{"n_layer": 12, "d_model": 192, "n_experts": 32, "normalize_top_k": true, "routed_scale": 1.0, "router_z_loss": 0.0001, "init_std_router": 0.0276, "lr_router": 0.000441, "vocab_size": 4096, "norm": "layernorm", "tie_embeddings": false, "optimizer": "adamw", "seq_len": 384, "steps": 11390}
Below are experts of layer 3 (counted from 0) of a mixture-of-experts language model. Rows are named router (the router's row for the expert), up (a neuron's input weights, with its number), down (a neuron's output weights, with its number) and show model dimensions 0-191. Each number is 500 + 25 x the weight over its row's rms, rounded and kept within 0 to 999. Numbers have three digits each.
After each expert's rows: "comes before" lists some tokens at least twice as common just after its tokens as in all text; "mostly gets" lists some tokens that are sent to it at least half of the time. This comes from a sample of Wikipedia text that the model never trained on. Tokens count by the router's weight.

# expert 26
router:462541518457513544519524526531510504488505463483460502511486468514476499529473488494521463447474513549514538485459489519521484524487501509462464453488475482511507528486522520528478511526463518483465510469483460504551490509515532489507492546498498465473513530517508488479497508510523550489515544483519491494513443516546495498542527511530555515508435524483501526519512467519507486510530521511491497515494530529499484541493538492513449507491477515517498454525538469506501533492516515507506451525495445470516534498496494535452505484523480480473510499507483516510518491520521531480
up0:512496505447502486488482490520518464461475490485513504480499498452457498443548494534511489508496505522521454498478515484511518501493488513469491457496469528526536502533484518503513484503449490486504463449510494475490508515500533496532530536483506535481524512457503462481543486529510497523508463495509481489497478545497510486498494525470545481511500488488478517510497520482467491517530485474510460495507528533483424498534493520543552465536467501498511458510527494441514572469510514557506505505464489507475477499468463509521514527489527502492475523522547518533520511497518527520
down0:483498521541503489514510514493545531495510498493511518501481532518475439526514498513491467483494513463512534489504527502496496503506509512506493523472524480462536518495492462492488511533490464548451524526521505502534532511492484496509494486516526498493486458460493518498511540516505474459508504532505510485470488489522512508500471501460480535602473451508495466510476517492483535505501443513489523538436543497495533533479493530495478556489500479504516550531480508511518493497482432502513495477536518500510494489501464517519462490499442474506528445482495514448493477498495486514
up1:499491501496505534520534512464456493471493537518483500488424513504461523524465496486536499494495510529518493525473516439538519533495494501485522500488463530513518474435546514503524530515454542533474501453500501515507492510544485510483513472498501520485493506502499511525491481498493484509490486511553514529457481521487483481510484495464515509461460474525507504509436489518519479490505488497470498471484504542531446468542550510542501520478471503529506500468563490473501512527478504526513449524493539499496485534502488507492518479509472497488521467476506433485504476533514512476
down1:534490470500531467519506513446543497467552501581485480490514488525522537508467519437451470491489500499488476496517497487572502478476498491530517465501509512525488502507494511506508488485496453547490504499484491504504497507484516509508489491499513516512490501517553476481501488494472480494536501537493462560474463518467528474477477530516459528477525503518488466521500513530459518500496487463507527493472484463491513524530472491508493500517504493542520483504498498502560471516440493506471520516539492497525517526498463486479467519516485455486525532478476492527512519558524476450
up2:525514536525518524502529501518514471533551451464467486518477487492526503503506513511520467501468495509493486544531495508527516424526506549466518507492472549479468488503458481515529523518485482476501519507511509526465514480523500487513506509501505490482513486550488473556513515473507505458482511499507501510465511455492435511467470448491522509494510522481492485472526524530489493510501548514474498553506489496478499479487527479481475543501477521510524507505516533548550513473485495487491480441501502504560448529439515507493489482491486491525527505502500475486553513516468515516
down2:483510507508485517519528504478508517469521540540515488494499467477502507498504506520496470484481463462488509519511480520535544500497516479453492484501463506516526502495454496482519482535508549543568523509470507505459494501523542481528449554505505496511532488481481539496444543518487501515507482540517493502530488496458506474476444467500486476521482509514492474466525490483472550526464536488467492499484561531509543555503531520519487476498474512549459480479457482504479488448540492485498492481511471523484463493516504473539457510486506517515507484514492496504509521491482531479
comes before: " the", " a", "|", " be", " his", " an"
mostly gets: " to", " by", " with", " into", " including", " against"

# expert 11
router:508509483462467488562518525512501494479522489474474513496488405481493473499508508496519458449466482523510505494483507502503480490513490543463521493484516473502504573498530506537458493492436516518446486469489512465505484491482530539489518530496505500479518510514517510494514477500508546507499528479535530489512446518547497518502533501473523489467464479523525524481501446502507507519566490494493521510536502496466477520522532488555479526485491534496544477507511490518505496525509496541500493508511488473515534527492507517475562478491482501517452502503489546519512508481474513496
up4:498525540485510506526479469500502460452517483489435514498489459500512496551484503481542485533512498515472534514437507485456502527481510505506476501493496464526498535463560515524488530521475486526500496466513480494464471470490518482516538534483539482466482507505518516488521524556511507444462501490485517527501467491533492475517498504489529484476499497523511522478533515496476517443493485492507538507454490521482509499537519490523504495472464516490483542524530489522479515461522520542505512495474521489517529513476452494456527463495516483510461483530459530471544517523505464464
down4:490509477540477463470509531520510506501503500519504488474499538554516488518539511494495512498500459444534520491499461486522522462472454480513486521503509528530475514464521521491515534479506521547520514544521503476476490538465455502497469457489491479509497509488522529467508493524523501515543496465523474443485518486490545519494461458516475499507498526507513479498459519499484499519458498517494475485493480507556508531505514486480543543496490504534528536543530494481502444494537496505481520474450449505496477445477504492514503497556484467490502472535546506495471485499526510478
up5:456515519498506499515526520469501476479527464505495508455496486500498511533488465449563465490513474506480540550488535461485490547463474488526492500508468499510455512493514502545463508490499501487524496509517527474473474463494504507461505505489503467489530494516507552534481460488463551484538500525524509463558468486498444490510538509521484486517503509505527520482481485476515513476501484479477483543518525494480462523517470438538490489509494496583437510509500504495501496522503557494483503503471536478499479504521496512487509501490493498532537482465484484525494517515546493497
down5:558502501470446548468499526480501508556536493497458495486470477520505513549482518514494486521507484524515484510507464463478511488474449479470533514511499507525508502530461501516580517469512534517497490502501549525503525494486500528469506474481500517507476499484479529492479494534476526478506487464487470533476470496513573534527490477521462510527517481510478483478492489489528527531499535498491487470488534491495505508474485485478480536539508472491456518479464546529513518496484494512477528486451520492450488480498468511506473482549518511535527475461468517519465494472500534495
up6:493493517495496481497505505492510512436486455485502453514514510509475488515499493533508470502465507503497482497530494490507450487481499517502513512495495504513516484525521560533477492451483469440509478502504474501492470516543484494460497554485499508455491494501512473535516511507498520518541544522483505471482482501522472489514543561483504494521505510462601522534501495489463463513483534471491512474514483468478460464517501453519501505483460480488482479524512484483484519488512512553492490535507515569503518471498547522490463484500543459496507492524519501501514513500514437490
down6:536496496443503511504500538499416489516517494574512507471498474461529526501523500480515485509496500500507481540454512508528512454524427485525488478474475510478493530482529523505470505465463494523542484483484481540441501491478460534556554499485473524504485524502491498538515492492448495490478500486496506519514508513485465477463522505523513468464520511491505485490515550487486487462514508531528491511552511498489507479464467507483516510494513523518472528527516485458502470505557509484531516509468498515475506473480484517520504471529504511522521486495508497529524494499543525467
comes before: " |", "|", "0", "–", " |\n", "3"
mostly gets: " c", " w", " do", " m", "|---|---|---|---|---|---|\n", "|---|---|---|---|\n"

# expert 31
router:481475536483486514567456516517494470476496482467489474516496433481491470510492487479510442501476495538547514513509471489503497534503521509486483484505510500495496598461517489525512476510496500514456506490487526504528488514494493515519519502518495485484461509502506502489513509540511535490480529479513540510497434530519484502546507500466506500444481500510503533496490434528504494490567486526519505509534511521465471497550527483512485499491496507516482494528476449489504509536544522518520456509503485496487498511494536509471570505517511499502471492557472499510541509497494475499
up4:474492458481527479494518497516522515472499502505476535477442478532492475494543497485497497460518515506521500485481522499539506526526500525440530485489495497474478519480539539493467511519469518516464512493531488483448462524467553507489481526505480483468467492514513484459484487482538537455536544456491522538480491475538533493501492490509530487507468477497515525547508489497479482468516475509522523476488537486499476515515474501545503512514491509479476433509524518514512534450505521508504515546482468501475495482495502511450519526499506490496463488503501536480491450555521549459
down4:512483496460502523492509521483540525527477505510517498520448501516476517498529522505512519477514488508445483490448529478474556507500496487491464458492465534510488523533494465481550478501491482519510509472513481464484519498462487461527532465460512502464499481469556562488485499494495488547519512486494527533498542514480526495469523508541506574461491512470506496491449471495507478513513512516476490515488501502495489499471478470543511491482490518488488494526521491470489470479492511516485511530486515500555536479478514499509511439465524496490502524539538492523497544450512540457
up5:491504498455473469483518495528519513529507519523483519475475479496501465512505519503489490475487499487520518497456497526513544510468505499506550460478508479522480500492488514517482438516463510472491506503521503481493473513478489505531527537465495503506500515490501536467484509509566511504507491505446516471463474495529547510490530514518504548501486513466510503506493523481473523529511454506494526510560578466438499513499518491506445517534489534494513465496510499538449530510520547508520495546473447485518507481486505490511509500573464530526466508480510489529508488453493493518
down5:457476528532497498460510492537558488509520533476516519497557481483472490456461504505524475489528475522471497489509544529487470489509502521530463507515481531503496555499518488539497554513473488505513483498505476512510485461498417506482513506460561485505504526479523495550476471495497550459514489491526486474520481519532491473479470489446525537492513472506509510493548521482525481514551519529475499502510493471465489500484493497533453455506498493496501473476486507524524489467464523489478482493497486550534513474511523509550516499509498512511527479464504516467489495491467525504
up6:460488543504455500501566520466536510499484502493492486520450492504459503565480530482496537482482492491522502488520484526499453529494517513503475476517481462508499501478507455593481496530501539483500514519532496471510476487493489506501509506588490471522474554506498503540473525490537511500496473516503498498544528481501462504487529504486496542535500477502559517485457494517505487465522480502480482494489526519481472504488515513530498484505468466547500492488488502534506510493499488524486472511497502480485519532484446471480506523495502529448460480535489496527484536475516489528
down6:531514501512483504488460553507485517519479512469546472488476515510499487464499473470540524517508526526485533517513536485519518476523527478534483518506477528517481508453468475456539511471533563512531483491483499514488459500494491480471502537515471522446489430494460513490549481481503484507462490506558504505503506526463472543489522484465471512492517498541484514509512498469501484550482548511483513474475468480529467511477518471496461480497482515494509498479470475504504496521543503463532503515545452544496507545545510482538518499513523515487507488516516493509483509545482504511
comes before: " |", "0", "5", "–", "6", "9"
mostly gets: "5", "4", "8", "2", "6", "3"

# expert 2
router:475489505426475507489496532497515467520538493486439517499446486520503473491492532522519455453488508536514532501467509512504495477499493510475491515500497490516485541525508521545460456502472502515447478481534494507496489534499517515535505511455489521484496509477519537467509521522497538486499545493490538513482472517507513502518531509514536499420427503497482511510484507528488498486544487523504522507511489518479488508526480500555492484522485514529532467489509471488505532468532550535492499524494470512505518509511499527469546478503512534481438481519506547510513470464521490500
up0:512521439458458544522486540551441524511471558535529545492511499505503476489534511520463507498483491549512501513474497496497531543523497487529514503488492478476502478468500473508545479491506510522503465498495482485469566494506484531496488531529493481485510522503488491472435480568510491522505498483481488515476478519489508557499492470503488479480500477477513499479446496463518499509501507536493447501528525558487549499472511522533463538526505520469473477486517473478481510534487471490520489494508513475501545546503534484509528478502517476520481506490516491508492467488480495505
down0:504513555512524507486474495496491496472491504510487519527505523498475490480493516510496522492471500531543523500482474470491470472511510525478508455504531473467437496534441496508505490541497521458467468526538486506526493485532513465540498482499516500461495548524531477475520514517506554520503510506523463445485497469528517519465493484544503518517536523475474483533449475439449500495517489534499487468498487531528491489494505473475492516560505528476472526499544521514494511527502514512529480485542485516502494517470515530521464477493552454500494468528501455507522460500487517499
up1:543553494438476521510453514501470541523529541520503526478491501485503480470521516477496528480537466520465510513499523471504496467479530479516529452496512504481530568518512512522489520474505512515488473497507470480521490453503482501479532537527504553506495501454513445493510528456534456516488497476487509535463459487475523471530550506478529483488481493521466495479528521500472499530513488445526497505498530494477496509439510530488475511533519503516444533479481506450506522499501512486479527480465491513503491450496492519505524515496470530523460513497495520526513485491494478514
down1:553502497477505532517481507517508491506481537529485513519510515442477433502519546511537520537533492516464504459554482497522465481516546459480517515464547486487471508541474488534493505436529476528508499487475519466509481529516453489516473494482451500460528495465528448493483499490499508498532468501502482502502512512531530508495515522497517520478503524525509482498493523497482477507453532524467542496495522495495479506460526512489499538467480478489478461480455490486474528583517470480510550500498520525489509483481538519521489525527511492499518490501516488463513490481507503485
up2:513508470524478525505495502458535477499460508492508468523489521512507526517486507527537522506469491513438501556490504514461522544477524504502483529521519483575510512532510496498467513489506499489489482497492483479502541486552513546450440474501470484512525477513490530491526452531467513471484485514481496453539492505500461482504554466458471458478520480460532518472537471483502501503544482487471521514506481505507493515521494472467523491528479481489466507468507497506477542511525462484482481478553514553489511507483492551498482488517509523515517539502449510499529486500517506484
down2:482531480542484537500476476494536483523510533505506498497489600497494518528499479513511537506528519472511521521504496520465530509481503505525474477493494476510505575494487478496531485489503479564427499478533487545450510477485482471493510510490451525523482534476483517505485500438512509480481517533494487486508484499531523498562494500501484509482436505490472506475502507505516508495523508499493517475454491521497489541487490488478493507524484493513481508530487510509476499461506497506533482439512468467485555518509533503519444480480483444483501538497501493522507545503509521513
comes before: " of", ",", " in", "s", ".", ".\n\n"
mostly gets: " University", " League", " School", " game", " season", " series"

# expert 19
router:479497508456479470505497486506475493490493496516460484505472428486491505546518475501533503490476489502499506507500504516503474478487460512489480457529512471473489493467475521553477485535513501533437517453502525535494519473498505528515488492507484534475458521503523494512449511511485511468522556469534548508526491515563476461522513494520518508456487504503509549484539505530506480500552467497507529523486461483503518497471497515503507523508511548500533484515494462537476502501509514507511488522529495525483485530513542495434551491493472508485495474515481525505574499517539519479
up0:482519534465482477480478535471530496488510496502509499496521518529484428524531569542469464503541533480457487467498493502459546504489510521493508446455513481462489501488510569522460507523527525483469499519560527509474541487471472543515489480501488484496479515479480522505489502542492479488462520495515508497502514486499542472460506508514479526491469514496480492526467499511461498527519486524535545485525491490526468476492517494486496516487480546537492524526468508455522497512506527551476514468523484515510491508516518475477507492535489526499497459511524444507518500480513534500
down0:496534491504534472502522505538554462524497487507504520539528525498472526490505492440528470535531460538489463530491548497459538508468498501454543514502481558531509492511505542463472440495476494495491466523483495488495481525513511515478506472481493492508494470510515546489507508492492517503517517493513535509526542495523474506532480513458530472511498498537474429496485513491478505482486465535510519436498481507475483490519525493470503495499534445509486482514511489465498520504480522552471448507439474538507497498488513507508471469520519518522526512540502492501478507478509482481
up1:510521497507507500490477479471492501480523501534511480514508471479528477526464500472531494495477548508474464538513489542497535483493507508504444523508497469549490513541524487536510478464503429488497511510478499499527438486473467445490495482544529517490486524552497493509497534549525519537507504500482486507531477491528513497540544504457503530520532526486478491502469468523510482469501488493501525526467520514511498528497479470512495454521495533511509516459458488508504514511506493519474521472550492503499474523499536472485489499479547509537514578472495498467544489495503534457
down1:507508507496521477444502473491468519520500449489501503528486493513518506537471484507498539471487545481488518489515522500536522461523479487520543512533456503507507505517517521490525484495514511461436481502479458508498473486478502522476490516531448464515508480502520479498497487465526452471487482499500531476510498499498477510524510500481532511479538499520466460457451501553560488490508520479466479512509538467534514479508503535443503501463553543514556484505491526526532488516542482484471510517517504466498457509490567465492464513513505510497556495523498488510480502532479501503
up2:471529483515514501503525503526517525544476469493475521449468480493486503512467540455462508494479459493489501468537527544471489527491481501518526474540506520546499509555498525492478522491489460476504525490565503515461466496551498514505512471510490537500518532530497525525563499498479482463482519462498483512445505483547526464491522500515527549512507471476477519481548496458489473524488531544490510432513476528515485502513455506507490497506492506468494501522515498501510477511531551516509484509512470477512459482508502521493471475503510510510489474521456493541493513514529511475
down2:511493504519528513499499492514515483500503514460440539526515468516517469471504489434506490460464506535477508520488496465488515493504502499478550472511499540499462486517465511479480468513542485524502529477454496483543529520513524500505525515550449506537495436509510478539474463515493473488511520489503498497506450521508498530538505497501507482525471477496455506489498486536513498513526551507502484516462487502521520509464481514492500560476527513538530482504508456483490516461516474485500458474486539470494581495531494475508466533468494531500508535496484454488528479521502507502
comes before: ":", "-", "=", "\n", "ial", "m"
mostly gets: " Total", " high", " Pre", "ular", ";\n\n", " stre"

# expert 5
router:515496537479522508542495518516489453489497492510497503467454448500502503497469507496535487435464496500496516481473493511508520482517491504492504521525521522463456562463527515560431496517476483512494502477488473511499451471506532490505507530497509487496473510502506529511508494508516499479482546485521540519496461536500487479521468454476528482473460508522501506519508477498476498472535518525489535497511523506499497509539550507559466519477491501519485472531550450524492489491531523520513490500509490492520557518512505537438518499528466500524469516550498525474536502540525488497
up0:507508518487512515530483464500449517475464505477506501490516524478458474464511490455554485463510513502465496513530478480477505518508530530508518531475499533468500514478534534524468527532479464529496531496561468514501490453494468517484558478564521493477475500522525503514480465476502475524507532481562515487489488521527491527501509521504513491495482533514489486493535440504512490477497522494484485477496486546502551495507485540538500488500472503504509486524517502511489492522474536496499481468488529496491538520447490495488496515519555456544532458550461488495549506509524491505
down0:501457516521459488478482537457544498504507512516540506484546490508504504493555528534507518495490461473510494508506464488514512504532497488492522483487486525465488487542499512486510503543525531507566524519561503549489515514506473503514475525507512457496476485457474479449499484470495505480483459517513490509526524474549472523496496437509473516502511498496491506480484541457506518526504536497499492490461533504527493525478489465520493511500469542500524454505488533510505529482503499493522436469508458536482459560453487491537438476500486504511494514506504478500502501467523485522
up1:499524539518496524520490523437507488499489466447415524531500505525480422520494503469502488510449509491493499509499482505510500490487494539506521518501514467476479495568451492488491521504521454497504508467550495508542490523489521479492489526494518523519519524524531500499529543523502527490499511498526489541519496463500456539490527510499469511508495503431532500516491483489509471481509516530456508502487508504504494492500531496558483546484487515537502499544462518551480544489520494520533476519506481465483472526511542519500484510463515473471496514493458499465498507535489487487
down1:517537510520462533501527496510460562532521514449486527503508544506498519535520446491530479472496520485489513528490480513503473545487497488490525479525514506489484454556477503516529507491549519496527520495532487508505525482506465451517541562495493495479486524530529494484494489509504514498509496511505483514476504500497537508499494513481488541573476512487481497494520486496502506468450489491503466517466521524492487497491475491514473503492535497443454465496498509471527471462473496463472507494505475517533513538485463487541404527481487483494510473471493503478521504516519458471
up2:480488489482465512497477477493498499499499450463421507513476429511478505538531516472488501503513515491506484466519498488493517512512534519454456467503529535537512526497480521552502484509486530532442511500476501472482507516478483524515488522552481548501498517484489505505500501517492540468461519439517523501496431491521490503537563536515504516471475451520526522515526481518528490477526462525510488520533501498522471538501477509542513476520489483466482492536527487520472506511495532513506500498509497470504494517484492496442559516498499505468488518489456491469503488469505494494
down2:528459509513526480499534488484477539480508552474513471472527499511537510501525518485526506460493516550525487498519497480530502494536505460497530501513470511508476496520502489451512511480481470555534535488452518502449500497518501485503535519474485539498496500504492558485516495463466502520531523515514556487526504495487479518527476454523482469496530452515513462436473481497493511498551482497480515484524430481476515494518496515516508516491515517520473454464510513484482501478525495473483482459467524520470516496495487492490511493488513519505487531479553432503536526539484539509
comes before: " the", " ", " a", " his", " which", " Total"
mostly gets: " at", " in", "|", " who", " region", " Ben"

# expert 12
router:467512500454469541553512509487490475484471484466459519487495478489466463477507502497515476453484510516487493528491475518496500482502509509481493485474511529485492519515514478561490487485474494542434467514526473466536504482500477526496532517511505508495511476512534497532497531512526505498463529478551537518495471529535483479537537493471543477468445488532493512505489427508483497474534485519506544491521507535470527519519543486514493493501527485487495516518532449510491492529544528521478478470472471488503507479510491477456526545515494513487489463521522557478545510489513520516
up0:524474506498489508498489470484471508463554471476505484516516479481514526474492493515464511534532493508483517474512500551517506460506524519504508459533500489520462589534510511537513484521512446496497507514511501480469494472522544479473520531527476512457481478517550493490553486513563508446495539494493473542509471537482496498493487518515513512528486560470496535528487471471487464500514471479494483522501491477484490517513477466493498512471485517474532530483551480509482553499500467515502512487480517492474474483462517474498500485495509494444511477502519539519498477464492490449
down0:513529469530538507497484513501503469545516574495435479492536477522517495505519510508483546500504494485536501474538459483528519485522489467489499495510506498512470518497512562484519495512503511569472497475494518481449535500488510493529492501476483452523485460481475466483516531505525508494493513508487497464502454481468522467482480502496501462509524513522486507486516503485468505454495527500477505493542533538515517524470545471449479527504507512458485518500414517514538528538522489492535500499534495501498463474520498516520478448476530504443499494527484492491480506507488506517
up1:498437540499539552502528530461533499486489459513507532492496467484462520514513474483514497519478547546503476450474575523510500524551516516472501520479507538493489517499476475536492521561515464518494500510512505537495492490476504470457516530500485497522545498478556468534500458474530498487472498515547458534467498485528519496494500481489512451473486486523470494482497490517546465508494510500483474519478498476483484494525482476463492512550503521488483534493537478531485497496490491481473475494501549522505552502489507513499492448508482503493484474471505496479488480482521538492
down1:513475520478518475500474504503464468508551531482524483503528461489531469476513536507473508495480478482492511474499462477519468506504521475495522495502502482476493498517472491457548507491529496497542502469507492514508540474510506511495459512489513472523483502482494540523463498489516474531551497493441571457510505460449479527480501486529520514541508502437517505486462521491481486486538468538498539501484515517553494518469497515504523533489445515492510487497486526505509530474487481528512531501525463502498486483452506557518473495538495557507528482515488464548502531459492520494
up2:461512514451501478530485513507489472515513506495489508494525482486462494508534470519480516525514489492535484510502462546508503504502495518517519450528485513475479462525480518494470450505486498499526467512489506539455515547477497539501492503495504523430513531469507472494480520570484493552534506496488495474520484513474495544530474498529492493431458513499479500449459519496508524516520530534514488505510509514499517522480473521496491456458523506465444491474530513483479502474516523511475521529523500469504530502460482528471489515493536556516447484498515504527500487528502561507
down2:509494530482529536489510491470461529497486485513481507504493484518463506480477478541519498522488511476493509468489522524484470541484509522519490476520490485498472517510518478505493533526485535502530494578526468473470502461483525490430465538496516494491484508479487508513523506513477460495470511489473548480528533514478534519467505488538472534507550507502495504482499486487522459478489496487552535491494475494479520516512499514524523491452423483460528487487530461498488548529523470456533500493479523466516571492508514484487480555503502470504475520469480511519533516505479512535
comes before: " the", " a", " of", " and", " his", " to"
mostly gets: " when", " three", " during", " before", " year", " four"

# expert 7
router:491457505476500499566507529495534479492500506490475480514466476486476460519472512508551443492471543521538523503445492509495493481479509525482510466515505496512466529494514500538447512476514527496460470483522508473521484526495473515501499515518528521476497484501514502518508508541514543494502546470500532484499498486480469545528534507503501544442457480492528533529505459514517494497515520509495535522526472478488476475543533498514486477523492523529487493510508431523474502510527498505520470509483511483537511478517527485448510523536511506467475475541469496458535479477509488437
up4:511536506503553530502485523512469497506504484490491485538421502514512482520426504518531520468444534468519517465461505517498536450490493522507539534536483544516490477500516468515498529508500517510481528511507465488504510504532475499491507491522517473505484483534513506475474473533484513515525537456536479478505474530500459490513463537500484491556493502489487505473525515519490507499505518488514533492504502437507524487480475490526514493500479482505453488441521489526507475535521530528450463538470504544508537479498491500493490527531479516489517491503477542500498451549505482488
down4:498499518506518550486484469532512517464539492520501522482504532458489501504518495531473505493529549446511486476504519491516541499484501540501526504530461551467518480468473516488499517503507461512513504548492424501521490429488489503527502480463480516541481538451505471513459495482525535517529479513531467511492509478470541513510490522506470481496518531518459539485508487502500518473508502469530470518509497474493493508504461512494511488527499519484488505473511473483527497447476492468485527527521516489512497478486506515580484503480503511514519491436499521522492483506577469500
up5:487489492510452472481536529539491488459466488497520531483487504451446524521501456508510462461533509530502444512514517520460507502532460522532501543524462503476536501482467479502487536555481462492472513448523512520493549495488464521473493515454506515459505519466555499538507535510543522488517481487532491535512506480495518509525495496481493504480498465524456515506520486495498521528495543519499534525484500498473509483494501481508462497491504523524468472473475490540517487496456518512477486503510514497500566499507558529491505497529541533500523468491485513486494498489510541475
down5:525492462484474505494419461507471523475538530496505468474529484468471531512494493473519497462524518559497562473495497477486486497471511506522519525537527468500511514494479521466546502501491480450502503504540489477490525488484510495484503509477534512464535529538526485507520516502504466507502462524490514497552489449519473506486491482486519479473547527486518532482472509486471490501441485497510536475458476491463506503459539535485525515510532499538526482508476477540514480535481534464491471529513517525471509492552448547499512528510506507472508499504490509487478508496485518528
up6:498509509516539484495487459461502479500539514517476530519473469516523509537503503504502509516511524536479515488529490484521552485500543527471518534493521513516447540427462484502471467516512509550480471503496478503503458520488503485500512495490467458430471481515495507535480491521490503499543517491502548499482442501507490483534511517499525528493515489587481498527480538506503515476538513488508503518481485501507506535503527486510507446474486476495491485477508494500500502480494486501511527483493502506527578485504437501474508520526508479560427524478504491484514489477503505500
down6:466478464478501508470525577548475542531475508487511501502499486475518539480494486499478499536538462527502522486499481557502470516507524443474542488516528531522524499536467502521539493508491523506461519515485465525464493531469523500512519493526496537497471500482472496479505488480468467534523467535482466500474495520462505515457515474478476497496501527546519511500505522498522492493513502512449479465454532480475469520469544514494520518530466513525543500478453486501455524494519490473474504527537501486482492491492496477518511488539516459516510501512506520498495548472455480540
comes before: ",", " The", " of", "9", " In", " He"
mostly gets: "\".", " father", ".\"", " story", " followed", "ired"

# expert 16
router:496507495440473511512455490500518458506514454498458508482427456509464468489510511496534447494439505541523507503473508494533490516518481533501513475514483523486527549495546504528501486505475486493479498477516479513498459502519512551488518506534498525455484512521497491477477498513536534486511530465524501531523458545489496509510493532512533525484472523514498538518505471517500535481528502515489524516521501523460475506488501481529507495463480487512471504511498452524479476511537543493456507549498489452520535533483492537456549493492495478510485493525486527518492526521537486463
up0:466456483469487482537516455511486548495463547453526490507543488485507497499494508528507538515550466511498519536503488568501510496479490530517507472530518477458537494527538499522480462528512481553495518500531487473515508500471481515518469487479514557464482516488504479507470463527499489482533501520495487514484450550486495484492518474487500508484490473504471498494446466496516529462483533525487497474468528558492488528473521495464513497524515521487497466489504507485527521483484443482502506500538455497494523526514522482498529538527506512465485468505546504472494474504481513449
down0:512431526476520483540471483528508542504453496539472466547494480488466450522535460498499480498522489506494510472487486507466515511529516496512505533513507521475494475496528537519463442549485504484505497480489524488462499492526485525508495475534526537484537491466524483527508511483485463485463530529525480494482498500500519551501509499500444511487487508505479480493500505539469482496473527472525497447494526547533454461534511488508517506513487482477544519515504500520485502519478551534454528465497505506483494539465505525498521474516485525512567507482468518500495468503453494483
up1:478470486457453538503484473523505497521447516475451494505545466526498486551477502479483523481490496495501503486478492522502483519470472484505480464506490523493538507456514485528532485467489468488429506446475499491524543505499495524481517514498503509480491503472521500518508511457491489450505514508559496545524514525511492534492551468484470482518468509516526521501535484516523509500523523501519493533501510539515468546484499511528518471460487530464521457528474510442525479514509491495487517518513496480472504524443498471470530465486557518472503499560522509513501514530498475482
down1:518488483499501502453580459523513481541525518488519420486498495552481518475516518504508542551524537523514518556478519515514533492520471499477493527482503478469508471472498501507517489493461517471529512515492485539499500500452449512525506510523528473494544473475504482516496544499463503487481499534506458486542504541493532486491471512498469478522454545484472470507478487457494505483451516509510441501524541530500521473478486525473549459497510497477492497480489465501514471470533482506522484468483498508514487511474534508497462490521496502520470501505513501516510543491504508494
up2:511512475512530512478536471479458516496524536475505497521516509479547510524510510500507477518516434479461513492481528508511518509501502543505456473516519503524457554527488505536509466478498495522488526506508498518535484526510542463461505478454481453520500486526502481511521500486484498452479516447461535532462493465527504477480464467501498471527499512483503521492491491518510462523494488511500531506489520491468523519482472517478474481542524496533521510523500506546525459444492513461495470490516505474529478512477504505491546528527469493519493487517555530530535497447442487539
down2:508529513531481495477476502516517465515519490570531518523532500460526504502493505498552499499532480460489458473494524524516485498503505507465489528494492533529500507474496450486463445554535464515490485508461479487515525573483475451516495508530464476496532484524475505483505459493459548511511474502489523504506500508505515484489474505472531470551455492508474474501506507494502486487482472494470499513499531498521546529461473487501496515477514473545535488514490535536514495465471472526543493469494528493501518498504531495505504506533481513532543462504551470492508491459522474542
comes before: " a", "|", " in", " the", "-", " to"
mostly gets: " is", " was", " were", " had", " are", " been"